Experts of a small language model.
Experts: 128 experts in each of 8 layers, 96 tanh GELU neurons an expert, a softmax router.
Training: a variant of Muon for the experts, 8381 steps.
Below are experts of layer 3 (counted from 0) of a mixture-of-experts language model. Rows are named router (the router's row for the expert), up (a neuron's input weights, with its number), down (a neuron's output weights, with its number) and show model dimensions 0-95. Each number is 128 + 32 x the weight over its row's rms, rounded and kept within 0 to 255.
After each expert's rows: "comes after" lists some tokens at least twice as common just before its tokens as in all text; "gets" lists some tokens that make up at least twice as much of what it gets as of all text. This comes from a sample of Wikipedia text that the model never trained on. Tokens count by the router's weight.

# expert 20
router [124 136 148 164 179 119 127 128 144 143  89  86  92 172  84  83 139 119 172 145 133 169 148 112 145  91  82  93  97 167 174 114 181  95 157  97  94 112 167 100 121  79 127 175 147 109 114 162 138  84 137 115 166 133 112  91 104 164 112  85 116  94 130  82  82 158 108 166 153  98 168  88 126 180 106 134 103  87 130 122 173 100 174 111 170 124 163 104  78  87  80 105 128  97 175 116]
up5 [ 93  77 166 136 125 160 143 161 107 130  65 184 138 101 137 147 149 104  41 105 104  94 132 146 124 181 124 129 120 150 123 162  77 114 152 105 139 146  91 139 115 116 172  88 166 174  65 106 122  65 112 103  78 114 123 140 142 165 120 131 105 119 191 142 161 173 160 149 130 123 106 228 158 122 127 129 119 107 105  95 108 166 124 175 146 169 100 121 113 146 129 127 161 107  84 127]
down5 [120 135 140  95  86 177  78 138  99  97 124 130 170 121 150 136 189  59  76 159 143 136 155 115 170 121 208  93 113 130 103 134 126 144 107 148 122 114 142 133 121 131 120 126  85 102 132 126 147  99 111 152  56 158 147 141 156 110  99 141 125  88 136  69 133 124 120  81 148 131  78 150 120 101 141 125 146 117 172 170 104 127 175 139 130 179 117 127 121 127 186 166 104 138 135 154]
comes after: ".", "0", "1", ",", "8", "9"
gets: "0", "1", "4", "5", "7", "3"

# expert 78
router [162 146 139 132 189 143 158  88  99 141  96 102  91 139  84 102 142 119 121 171 171 185 133 109 116  92  85 104 130 163 157 104 178 155 156 136  94 114 180 105 143  82  89 182 135  95 139 171 133  72 107 142 154 150 172  99 120 174 131  75 101  78 172  76  93 121 126 126 164  99 168 131  97 188 126 163 115  82 100 107 180 110 178  81 169 129 150 108  84  78 148 106 158  96 165 138]
up0 [108 155 174 144 124 157 194 112 151 152  74  99 172  87 129 118 134  62  60 174 181  90 102 165 146 123 150 193 121 112 129  89  51 114  69 109 127  84 103 181  97 141 120 133  25  83 200 109 129 116 174  96  86 111  94 214  73 142 141 101 106 126 138 163 118 118  94 125 104 105 153 127 141  83 125  97 143 150 127  83 146 105 124 170 139  79 148 117 147 137 137 145 154  79  85 122]
down0 [120 124 109 106 171 128 107  97 164 192 124 122 118 119 191 153 135  80 130 115 158  89 139 117 172 160 110 147 177  47 120  68 142  88 152 133  92 140 102 214 123  81 200 121  99 143  99 188 146 104 145 130 136 120  99 107 143 168 187 166  98  82 100 127 109 125 180 101 106 157 166 132 125 146  95 128 132 119 106 116 110  85  96 111 141  96  90 125 125 165 117  41 101  51 141 177]
comes after: "\n", "==", " ==", "===", " ===", "===="
gets: "|", "\n", "-", "=", "===", "\"."

# expert 29
router [129 130 157 148 177 138 123 139 156 158  82  93  90 169  77 119 132 138 155 122 117 164 169 108 129  91  83 116  77 181 177  91 179  94 115 140 120 115 151  91 150  73 153 180 158 104 110 174 116  83 142 101 146 132  94  82  89 178 124  87 121  97 132  85  96 162  97 168 160 102 164 101 106 180 107 128  98  92 115 128 169  87 174 103 173 141 167 100  77 102 103 107 129  98 150 109]
up0 [130 149 148  69  97 168 120 139 116  86 158 157 116  68  92 154  96 230  86 142 146 179 125  96 114 131 135 104 173 109  84 127  56 115 150  69 161  99 128 104 144 133 104 130 178 139 116 148 124 145 144 175 142 128 100 139 141 138 108 154  91 149 151 144 122 106 101  67 100 143 144 172 113 141 103 111 179 177 135 113 114 140  80 155 126  70 179  76 152 115 171 158 126 129 163 115]
down0 [147 193 138 115 115 103 107 138 143  83 119 145 121 106  93 158 137 135 135 162  71 162 107 149 137  49 156 152 105 103 138 122  94 104 108 122 113 135 127 228  58 127 127  97 141 142 108 151 141  88  75  95 153 147 106 145  76 174 121 148 112  96 148  80 133  93 106 149 111 127  83 107 145  99 113 151 112 158 103 106 114  54 142 109 122  87 120 116 146 111  96 106  19 118 184 160]
comes after: "1", "0", "2", "4", "5", "3"
gets: "0", "3", "4", "9", "8", "1"

# expert 109
router [148 148 114 157 180 119 140 112 148 131  87  79  81 168  75  85 115 142 159 156 123 168 150 115 105  85  87  98 127 181 178 107 180 109 143 121  94 143 161  96 142  77 145 184 143 136 154 164 111  83 137  95 168  99 150 104 133 169 110 102  86  83 147  73  93 134 113 149 158 120 173  88 116 185  95 142 109  77 145 108 172 101 166 104 172 143 150  90  81  71  91 117 122  87 165 117]
up0 [136  86 112 120 128  96 198  91 133 106 151 186  94 132 123 143 171 140 143 148 116  90 132 110 129 184 130 198  85 131 108 116  94  97 138 137 154 123  79 122 115 130 113 131  99 171 111 112  96 142  95 165 124 114 130 152  76 121  98  81 126 101 115 121 106 161 126  62 157 122 104 117 141 136  96 116 145  91 154 198 105 112 129 129  90 118 122 164 149 123 163 155  80 147  97 134]
down0 [ 77 161 122 201 101 113  86  97 151 160 143 151 110 104 123 177 107  95 127 107 143 158 171 144 122 123 132 104 124 142 143 133  99 156 117 112 165 103 108 156  88 165 141 152 104 150 104 104 119 154 100 134  80 127 142 116  66 213 122 107  78  90 170 132 120 115 194 123 163 142 131 135 173 162 114 125 103 136 135 188 126 104 103 127 161 118  94 108 187 175 132 143  67 148  81 130]
comes after: "3", " divided", "DST", "7", " Episode", "2"
gets: ":", ",", "):", ")===", " into", "6"

# expert 70
router [134 154 138 158 177 119 124 115 140 150  88  82  89 168  76  76 122 121 165 148 123 168 148 110 135  93  83  99  93 170 174  99 178  91 141 112  99 125 171  86 149  84 137 176 161 123 104 161 109  83 151 109 166 120 105  89 118 169 110  86 103  84 147  78  90 149 116 162 155 113 169 106 123 178 104 144  96  84 132 116 168  96 168 106 175 121 167  90  81  82  89  98 105  93 167 113]
up5 [ 80 131  80 138 104  79 152  44 137 146 157  92 106 150 111 101 127 148 111 106 127 162 129 130  71 123  81 124 129 119  97 176  92 122 109 101 189  81 174 167 127 157 143 143 121  81  70 161  71 143 138 156 105 129  67 137 138 138 115 162  69 131 136 130 161 100 114 117 120 137 165 127 106 134 110 135 144 115 199 129 116  98 144 184 134  93 109 152 163 160  63 125  67 154  88 120]
down5 [103 141  79  86 139 116 164 131 186 141 112 107  89 118  66 157  89 131 150 138 114  98 147 123 180 112 146 115 185 112 116 147 108 124 126 149  86 145 109  61 121 133 148 175  69 118 149 155 115  74 105 136  75 115 114  98 102 181 198 132 160 171 188 138 127 133  99  92 123  75 124 122 157 156 159 112 173 131  75 105 160 124 148 138 130 128 105 146 125 109 158 113 134 165 137 151]
comes after: " ", "8", "1", "0", "7", "$"
gets: "0", "5", "6", "9", "4", ")"

# expert 25
router [147 142 104 165 177 123 130  89 122 158  91 116 122 184  92  82 131 117 147 140 142 174 138 132 149  92  72 106 134 177 156 142 175  99 154 102 105 102 157 122 176  70 100 175 150 122 115 162  90  70 159 143 176 142 144 139 151 168 108  78 100 104 167  83  95 127 159 166 168 103 163 104  98 182 131 154 126  74 165 130 145 128 169  91 167  83 159 103  78  83  77  85 143 114 158 147]
up0 [165 160 113  76 174 144 161 143  92  49 144 236  94  80 143 109 146 140 143 131 103 109 166 123  62 248  81  88 113 139 127 127 122  72 147  68  92 179 132  83 108 122 140 117 146 170 115 152 159 143 135 150 134 121 115 136 200  94 122 103 123 152 130  96 164 196 139  82  97  93 158  81 116 177 155 126  79 148 150 134 165 142 127 126  98 139 130 142 154 115 156 149  85 155 114 133]
down0 [ 55 157 187 115 163 131 103  76 189 125 124 109 131 189 154 134 152 117 141 143  93 114 128 168 162  89 107 168 126  90 108  98 176 214 125 144 100 123 112 126 132 130 111 165 155 161 125 150 127 110 174  93  89 145 148 121 131 121 106  93 101 148 146 130 136  93 127 140  75 174 105 139 103 230 167 102 179 104 127 145 126 108 157  97  83 109 114  88 145 135 115 124 145 123  72 141]
comes after: "\n", " co", "==", " non", " re", " anti"
gets: "-", " \"", "–", " '", "See", "/"

# expert 101
router [142 145 115 159 178 139 137 110 150 145  84  85  86 170  81  76 122 122 167 154 142 171 150 116 131  87  81  96 101 168 177 103 176 111 158  99  91 120 165  91 143  81 124 175 160 127 131 160 105  83 127 124 160 118 139  96 133 171 105  95 103  88 149  80  81 143 121 147 155 105 169  86 119 173 109 142 112  82 153 104 176 115 169 100 172 113 164  88  79  78  90 104 128  88 171 117]
up5 [115 144 121  99 113 120 128 135 134 132 125 144  81  85 119 162 104 165 113  82 151 125 153 173 146  75 243 106  90 141 122 138 121 181 139 175 173 121 137 129  73  92 117 126 126  94 158 122 121 122 132 162  58 155 154  95 133  89 140 120 103 138 105 125 112  73 140 143 156 182 144 127 119 134 108 162  87 109 160 124 117 143 118  97 114 165 120  77 128 174  96 120  78  86  80 125]
down5 [151 135  86 151 162 111  83 149 145  86 146 124  93 145  98 124 136 122  79 156 172 111 113 123 130  87 118  52  63 119 157  73 206 140 100 167  81 147  82  71 192 111 110  96 185 170 113 155 163 176  88 151 115 135 118  77 162 142 103 135  69 138 112  89 150 121  63 140 147 127 166 138 133  99 185 127 123 117 111 139  95  87 183 166  61 146 131  75 111 136 168 157 151 175 101 169]
comes after: " v", " name", "7", " Episode", "1", " def"
gets: ":", ".", " –", "°", ";", "',"

# expert 65
router [123 149 140 159 173 121 127 112 157 149  90  90  90 175  80  83 125 108 170 139 120 167 151 143 132  81  83  82  98 173 179 114 171  90 163  94  95 128 150  91 134  85 128 170 150 102 119 155 111  83 156 107 168 123 123  95 118 169 107  98  97  91 143  86  89 166 103 160 155 107 166  92 132 176 104 147  92  84 153 108 170 113 169 121 164 108 157  93  82  82  84 108 121  86 172 107]
up0 [164 115 216  69 137 148  92 180 143 127 137 145 142 106 164 172 120 147 144 109 103 165  95  70 134  96  95 156 154  99 110  99  84 108 130 126 178 137 145 102 183 138 151 119 120 152 122 164 109 176 170  96 140 114 133 142 118 108  90 103 124 106 101 163 172  64 191 122 133 105 130 216 169 125 115 178 146 152 109 178 144 132  70 139 125 177 174 150 162 106 144 147 112 130  93  66]
down0 [129 189 113 159 122 123  50 126 151 116 155 122 158 132 156 134 138 174 173 123 155 183 159 154 109 104 144  96  70  67 177 101  87 136 186 101 124 101 118  74 109  64 198 179 138 117 141 158 145 121  62 135 120  78 177 122 138 169 190 125 130  90  90 146  98 156 111 106 128 124 134  49 139 154 123 126 165  76 157 108 118 119  92 143 152  68 122 104 105 113 120  69  99 147 138 127]
comes after: "0", "6", "7", "5", "3", "8"
gets: "′", "°", "0", "'", "7", "N"

# expert 104
router [110 140 107 160 172 103 128 106 131 127  88  91  92 168  82  78 118 131 170 161 135 166 155 135 145  89  82  83 108 168 176 108 171 102 166  95  80 132 164  89 158  83 147 175 151 124 155 165 106  87 143 115 164  95 143 103 139 168 102  91 104  88 140  78  83 146 107 148 150 113 174  88 136 171 118 140 105  82 151  98 167 111 169 122 172 110 164  89  80  86  90 120 114  90 177 108]
up5 [115 167  88 129  90 113  89 151 127 187 107  95 152 149 128 100 125 169  98  88 150 152 150  87 102 175 152 154  61 109  93 159 111  72 107 163 110  82 127 166 155 110 167 103 104  98 122  98 198 128 126 140 173 204 129  99 124 181 133 129  95 155 170 159 177 200 173 126  94 144 113 106 104 145 175 119 188 123 164  73  98 161  78 123  96  88  83 133 117 142 131 131 160  91  72 126]
down5 [151 153  97 163 131  73 107 104 131 214 161  94  84  88 150 155 106 118  92 112 129 108 144 115 137 117 124 132  59 112 127 144 114  98 126 137  98 153  90 130 128 155 134 145 165 170  84 147 181 173 156 137 171 130  66 122 142 102 105 113  60 125 114 149 107 108 122 115 106 178 178 146 128 145 122 106 126 105 149 141 121 113 149 125 142 129 170 142 119 134 145 118 112 177 166 165]
comes after: "-", " was", "Personal", " Time", " (", "=="
gets: " Website", " name", " place", " Location", "°", " Founded"

# expert 120
router [128 149  99 159 175 114 121 108 144 123  93  93  93 177  83  82 115 129 169 149 138 168 146 144 141  84  84  91  99 174 174 118 174 100 158 104  92 132 157  95 147  83 126 175 148 105 145 165 100  89 143 112 166 113 142 100 143 177  96  90  98  86 146  81  90 155  97 147 145 116 168  91 133 176 104 140 107  82 159 107 170 114 168 124 165  99 170  92  80  86  87 124 116  92 170 113]
up0 [146 156 108 112  59 117 132 126 120 164 190 120 155  91 116  97 102  56 164 123 136 130 180 183  81 113 161 161 104 126 128 141 119 132 134 162 180 108  96 126 101 124 104 127 105 130 123  62 125 100 101 138 141 131 138 150 140 154 186 169 148 167 115 150  87 135 130 136 109 135 115 119 112 129 235 136 173 128 137 124 107 136 146 144  82 102 154 128 136 143 149 114 158 162  86 171]
down0 [126 153 108  96 118 102 132 142 129  94  95 180  78 126 115 154 143 109 118 158 167 143 124 112  94  81 161 131 122  98 114 113 158 131 141 102  94 120 158 120  80 122  91 147 124 115 105 136 157 106 155 132 114 158  74 146  92 130 124 131  76 130 110  94 126 102 125 148 141 129 146 161 141 166 145  93 116 187  96  92 118 145 125  76 130 136 131  88 112 130 178 101 132 110 146 117]
comes after: " Binomial", "Personal", " to", "-", "(", " Team"
gets: " name", " details", " -", " by", " Website", " :"